Weights of a small mixture-of-experts language model, trained from scratch on English Wikipedia: 11 layers, 3 picks a token.
Below are experts of layer 6 (counted from 0) of a mixture-of-experts language model. Rows are named router (the router's row for the expert), gate (a neuron's input weights, with its number), up (a neuron's input weights, with its number), down (a neuron's output weights, with its number) and show model dimensions 0-95. Each number is 500 + 50 x the weight over its row's rms, rounded and kept within 0 to 999. Numbers have three digits each.
After each expert's rows: "mostly gets" lists some tokens that are sent to it at least half of the time. This comes from a sample of Wikipedia text that the model never trained on.

# expert 44
router:538547538497557525499456468391473473484392475531494523449654520507509547500539477593494529488549505474494604436560450497497491514450456494521593453533407519481480517463457489518505487457466627534453420525441612484534419523516494467430548514528565486409523437520455460453538470451584454562
gate1:544527414439478575477489478525610486522531558467470534431449488501581528567406526433551499401510557512450479502477486524427439487444570417413465502449574488511433575620504484444470575509471478557490457476509478545477587491566529465404517593566516429507485461534496538421466511516476528556
up1:527533563541404514519455505549505517486477547489552522541437455500552538510434507545595499412505545578405443501504466504446525556571609468497505511505445471530548470534471493401428472541562466487518526480481614415436640433547494491435566531594540502501511520512501586492413513481589495526
down1:601517428552557446621458461483574545471496569490445537594485490501494544549458516482530490514475514407453375489476567508470481510516546511460410512456445443514524398544459438425407523592530482453482529443481589535498497493453444458442590506549502499514498453501517627524504491498489587482
gate2:470555416398554504493457576443487474468519445497503519414519540499452446496446524536544511442411515497522521397505537554507460476396485502426505555431545499540381552418445577468554472591454550549471501481485420543596442547510463436495577492501395486491469446505492446535569442491498495564
up2:499524529524538590488576454542433531597517521556487438485471498620423477565452514506556554512474528573466568417486492533521439437454557493499446513336479472509431583458563488539497428476466539520507479520486480460628463602442504479558491490518488490535560428504509459544486534465396494467
down2:448493473469429532469435534417496478458469434472565436493513513543453494423501577561553510482469524457509538472500420573523470548437492547450524538445449477578504483446600596461549460516511603521426450470494406611548556506472500428474532579516391449523521520612469460481540522503422515559
mostly gets: "R;", " |", " Nominated", " Episode:", "°N", " Ret;"

# expert 25
router:490509525502555541435522423413483459478449444516561512466625503421544618471537465604488579482484520475437542445493461468491481516434396613551516467534432523479520539519418489544498469494477579527497519516388533497579438505539479491451568520569538490475531485555472435431538444495598439485
gate1:451472561432563452491459450499478511546457508465487442507498550447512542581457523517461497549490494451675483421524463445468458435540438526513596498499458464471509542516561615477542498479511517642446404533536578507503495512471562515451570509557525538440541444445558482513506452418579530566
up1:520584533576509536497503474396571504496497494415425427600462512541434432543505521554520521491510477482541572459467475565471502486465465494523458533534401553473458526535587463473539537514604516547437391552649462476535531495535573517558473555482424459521456478432529566471503605545512474481
down1:406478476557548422496420551600484551414584432597467489490522503451488511486445453473449526544502508508609529462538522473459507465437529471521503484540532554507474355485476485545447404563501587549524513506448526536526455534396503524481522512563387572472398523484492432509531438526488473552
gate2:500556493486529477518543518515547453546514546405553499536478566559553505525512453521441503584480569431528539348488438540507406489448509530492491497534437515536510477590433498529500473539537430487482549522499487500510431525464485481551543564556510584355526537440546476493585537351564457582
up2:463472530496428580480587532519512428424506493536575480402605441563508542527654516558407478568596474473483542505575501542531605454492471566507522525575524478497492510466525481563438490497562511460541548536465512423462593526523485459523554401546531489489490490478462402504448520483485566527
down2:510562544423538488535445438467516514483500484435516459512580449418470508626538546497474503482515432516399526478542490524472538603531413564529429521585421503496544448428448553507387506499584444467572499520552534439455485556449474472465468515540539516411450497556487423518516525393491473415
mostly gets: " 0;", " Ret;", " 3;", " Nominated", " |", " 6;"

# expert 18
router:474605479440560513461583574449458498483479516501534521443568554526546542484503424497548504516483452514476516425521449488562559516465439525561530425667509420469470558459483504420478384471432513519500502506515580488542498575469543384537455548504511430455464449585571489480582510480542450476
gate0:489434459485439498536504523504568481433496462507478545463522450534484468559600520580444465516363483453555462464533383463458459497446498555442457514486533482495478529557520507535469479614501474578439506538541563515469440413498524451577478497491503574458504561492556488459455555466648364512
up0:458499504506546560474525497555455494473542509544440463558452569513477456445454585395476461610573550536481547495515645505491498530486524476557484500623474510496504617477447497552561547552459439455505475500469487441590472532501543459435439505537551579493452526589437552489507505571602505428
down0:527390419490440535510490534440524596457442538546522496466481552483539515522520457499431529500521542458512492453566465472497542545504454528423521579520593461537482532588518548492469526548549490547614514482521493560414421446418431460535436462598548534517665487448597471508521496450512539508
gate1:467562504498588583475547468466497406471553521449527434492406467478612510624467446591552478501525471470457527556560435487375496499446540530481574537507547487604506549482507511564583510551493550460476565564427467508513531501433499505537446517521490510492589522571483475532580492507476572407
up1:594482459490485553519524559532558344507492583496435520480566446521539495484482531438530453472447569430457538481610491467380534499455522426481483399444497544533459533479484584553380507505448441440545569409493476553525523487507567445453436506517553572456489482561512531521481480528463455501
down1:483461526465476481419423486445529514460510510469523386519435533509493497573499491560475443449526574458466520477652458483421550415493468470539493554536520564512634543469506550531618518534502577543522427535458438480504399573459501499531384486509404521484520497498513500417536564469533492487
mostly gets: "\n", " Succeeded", "\n\n", " MF", "\n   ", "\n "

# expert 10
router:519552476451496553507533600481522441559501464407514543460579558498500464477554454499502577485559518478485511473595477386471436463518519520521540388539498430548515516568515541492635469502489481571488485566507588501506453511490486521461417499630531498448478485544544433406560494442589410512
gate0:561433428479443510439499526583506522518472544528515568445594462464495517555546508373588544472494509492407503419478591413542467476620529526514460473570540465496542487456454478499498458529382609474538522516547532514529572465490493467552563507512491580573555498474387501498473471530494520420
up0:480599511523484478470489478507488479581588484462457547562475522502559524483495522505454467561383558539592512505526414531446486400542481564555605440506530538495502506439459601369446495515483467415481542579492483513452458557536503449407478505496551550613559446530515486522437554510548456552
down0:530559604421447603468456453512487521461502509464498476466420531477555414453502551564460458544516515566388465455458513524448573448439553479468468506465474483535385491517550484508499479556531532517459567516495430494558520623517499481520487592454442410528575447518498569495471490640516431496
gate1:542540459548481468537608446508532430546440443445476455477401564570503508452392537560449491506512507492547543435499445477523523491428549608479533463496516399532468471500484474563554455552461576474528523454493427520389500385419564594556501482534544519490455519564510523577511549471479522425
up1:434484431546520554507578486527532559572462528481538558508478469575619504597435480466477448517509567513440522472527510527561492483511444567444554530494445537487569482477458362393536500424547448510538521480500529589466465468534580462534472549518622520597531538526546538480484600449539455528
down1:478454485446497508547554536474484422537484570563421487501467450388465515498459486547491509488453606536525505464563472441545506509550409485521497490500490377484480445512621495542488576592524532555527508530543428516609498539450518610515503491592484523546480602556428466540533419455534583511
mostly gets: "==See", " Super", "==S", " Candidate", "Personal", " Loss"

# expert 42
router:537520518420462549510594533503521447570415487433488540493457575491508483415534516567511495490581518518480508399518469476486554535473482514485545518543449485490545526422511506526551426583471531567560518471525591498560498602528563420465554592568594438467547380554494444434457474522591452476
gate0:583450476522413491518527432490525429504449495454529575513461478478505584607540516459523467430555526468538544494540559527528507447424560465476546493498515519516456484500522494527364392461538486545557465478509555535456563469532451515502491407387553487548543535384551471463621430431543446493
up0:450487533467486447533498513568488446489544504434522523561535551495566458531523515544510547479453480502484406490429471533604604547413574526568421514375494493503519532622475444448435444501538563596525476483536472550564472431540455480475386411520471481432531472509468512601542489443535473513
down0:454488476519512552519560548511395493423560464572553505452553518532628530479457485551556504487576447481453560558564526511537570550465479595449482502620515481482465517473505594512445429389446487504502562537521423420484500510449546522511476524407493527569453489488497487569518458634515439510
gate1:510632539456519545467518519500561458487522641546471535402442470491531509457491445516468404578488496553635541452514447549410511478488511479555596490423504505498591496505539622519445405558446532444562532517534552509522525495511516473445550517499449577482552515452461486505496562492500426498
up1:540417513528463502484498536584496541482480482472503562611491501537496596422489450575527510457590435546511516521478463495537575525493580395431456484537454430450561461467510544551430431499488650506448416474513466525487420483401524515526475480552418471438555418560481460471446534535458475477
down1:521555596504478483611527519440587540487538614530430584421470544445565487438481440525469490538516583451496491566501528456438543432597500531446403512435610558474491489552501509483515503478491524561491584585496576500547538458485513533539505555428492563489461497431582474494492495479567578537
mostly gets: " was", " is", " has", " had", " are", " have"

# expert 46
router:530588477454510527461505485448514527583485466532545527439521561510509540452448492537546579461572527429370506510613521494438537456421526578599516510541502474539526532538557615460649501516520548589562502489480500446548512567506510530532440539514543439477429539538460501481524586409515489497
gate0:463428531408414421530479369429549580485442486510440521548544552478513526526496555472522499536466450398500516523463524450485578463458574550536516451579558531539516493423633543530489481462517600499550575488481604471454503478462519464513423410451548565437467488503557530434517479498496507518
up0:459472449500483466384460470491462466561463529461473500580498518462473473523494534496528429447441527489411507527489538416481441559486566468439538522568483493441562481497474448541523599378515533395621540545435593523515506551483471447517474439572607540610483494483518478513444498514597492560
down0:522555477533460462576544465460522535528481489461539548545424509544443559407535594537545512488497521658522572481537539529484519502460466574451495530523521563506454372516520531455503427471589480523538467551586445550541453438637369507494463502482462467530500503439457557492478433522510526450
gate1:498536516483531391518505510405527531540482577444535550523471559489422497510411446375513496571505540556398469597572455547493531432457453558516442558508492497448552511409487538485577486455439456548491555494407466502483469552460538471523506525540505489403503387423535502564443563536495557473
up1:535532548540550573533536406460512526460577493546573559459455444460532584488522438424532481481545422633511410494528451556538518522571532442554467504485451512501483534486524430538567486518539461542475561519468491430492425419467455554562477362490469494521613532522549488515562473491601451510
down1:454493509583516398466542515508418459545520580580471437461500589414509607446603471513513481484534495480449476546410566458468520460486415505557500504509489500490520493523541621512496551519434399491549439446507502524498500519460555472487505367409465481541451516550513531394409462518497489454
mostly gets: "uc", "oot", "oss", "ict", "anc", "ump"

# expert 0
router:483501510475521548514544616427528508560439458476560569541608569405493534442570531535499527466593520444508531506484482403554494458410493432567509413550502406509576535576485547512556500524454463558564493523523508483560336528520517513457431525552513488517469502511496513489525533471547397477
gate0:400541397497548474508553469439499465535497443540516492481437513464429501524610504515493469521437506493484496523571523546515497447497462486549472482417479447448476500603536424575613414571525555566505618517498543461595490510526487465411538599519524530527612513465443500480572503593511477532
up0:531491479464410501470486505400486586578511472486469520533519356423570430548474488549404527539495469465514560491532531439458517560530525470576525493575412525521485413521457443565512420470420597528437468496475517565455453501495606461460511533573451491523494485424537525581487429502464472432
down0:413518505488488526457457522510458499592438508383460471551504481504494494525460499544497534490519422552480521580522594532469532518584425398546496553545428578516511539556500536481492543514471429520532536506397514447483530542436534555388489460439494613494541596442535451529601527398559519526
gate1:517530526482470463518582540395464506499485518556436489490441510469533522441587537533457460591602584541508488492558608531474496548467551412493572449516491435520356529504453527555632489403489543522478550552480422542500516526492561523595486549535522493438522525494456466455528478596471526509
up1:616508595558504572461508377536496440467532530573459539517440570500489512458507487495531428459495456536452452603500462448526518466518557574392496551504525522443480484528527528496504498414512540570487606491586533622512551517559446561552525542409466461561468550454482513443541439478487564510
down1:555504512545452505578492436528480474468516549482439524447422465532474510535514610475534406485478492588502470537538535370564554458473552453518465556522479599519438420425490472477506439509550435523480466491527542498493472438553532560389451524543459557524597545451387482500554446579564507429
mostly gets: " Website:", "Scientific", " Coordinates:", " Class:", " also==", " Total:"

# expert 17
router:566513515491451484460416465447466484618493463450528496452560518488560639467538511554541554499508550450426536501504547473515511531467502478499508438603501411405520488493450590421566506583463581505472443551507446497593465556516424472490485588489503465447487507466516385474513604494554516553
gate0:507474485589507543468507477529532520475498516498565433427402560436484464499468507486556445531379487501469507473508498542534596442468444524497440428540444539418455560516466515390533561488447521488567327586453532487525455479418416468451475564507561514542412547555519486529466542459463524513
up0:545454512470473578533589578457411467463502516527532520535479408520585448434540509409528428552536480422450451540490544529543447563419501455533465530442486553535523449510590433428559492457504468483519482588483550476425515513496508424576555511533484492492357467492472403493500467619510523486
down0:544407491561504485526516475480465623507549441554507592450442503489580433457429491484528484356425501524544540566488503570639549506480433492518444510509515537549560513476469577427537551517455577535468421500606512565528479505418380546492514523528508454530512507485515494454514500507538520441
gate1:494497558458447505568538441588501504469455491487538531408541628432485513500477545485528548460509499479553533523461525564563481559546541496476602466556512496573405510529460571634517578462540455540441448456534532533542557519509490399541520566578493492475484524432553475565457525506426582604
up1:532487410524501503555521476489547471400505544408495446554462526609536501547526500402515514473550545491495530537566522459581520513523572522565462422513433497485522517439505481457591568441419493415445389571455482472551476507493478454485395487468561474516412559423489537484526454499524529366
down1:460513531483594561582586505440521460456492469502476494439501499489454543550518402600467502558515439460479532447452475597600510622598416504519495516493511480492520450585485412527469535463519420538448568499506485538549512569516499491530469499548534408502442539476542421513467582455462483619
mostly gets: "ment", "mark", "min", "worth", "ri", "omm"

# expert 7
router:454508586464561578508499601438518511535460521490551546537637523402520497475573493539492511447563524454514519490483515478518507471455476454547481418565434435494577563586514523498519402470419568550549513512462530490499407555502578498455443526577495478481516468581526554522551495458454351502
gate0:499518380504440473407537575480536471505470425495513450460599501518488439522421459470407520492551485553508564477433487529540470366444484508507481430526484521463528493523569502412414434544477483500555437566439608538459427483422512562521452511484422478479475528454540461523386537484535435495
up0:557388407501526465512524484438466436549541472551462468480516426526502462473534537515465430598520451446448606581523546534449489535480458417543543516523504456527534492487557497502525401469460481538545511521479531541472555532457418453503466542485489536549558352596570453414375465468466485512
down0:432520443491479458444549525456533435451500559480553582615587522458476523508377452551560484467488454500477473443482501583489490520535496459509503452497482539527439549445552496475545503600473564554423478477484540494446607523408519478514521409519428478500475558484440483472507523665549402489
gate1:515442515514535531431405467469471482489472486505436503479621527565454509542454542522543548514507451503454459561489487418537456642546468608541514486472479544510603551425510518546563460458467587402442489535559507452601571485534439547450475549551438414434484514491496595497493505553499491453
up1:516491440480594515472569502507501510588484617540486501509471491496597491561464548532541510421504498475432435512508441527525391460502543498510502563616520460479565451544551531460525512428376493450476535470461474533584474410424633504602449546507496469517495447533556506517460532478521568423
down1:481522408560477433489595484475494569524492478466532502465461566375534557499491434467402452540455432559547533503481568489529476462451466346476582459529564546510512427539581455414498451557550508616586553489499491500528526446493525474507543561581530585546528464528542535472463465503485519514
mostly gets: "°N", " Species:", " Genus:", " Country:", " Order:", " also=="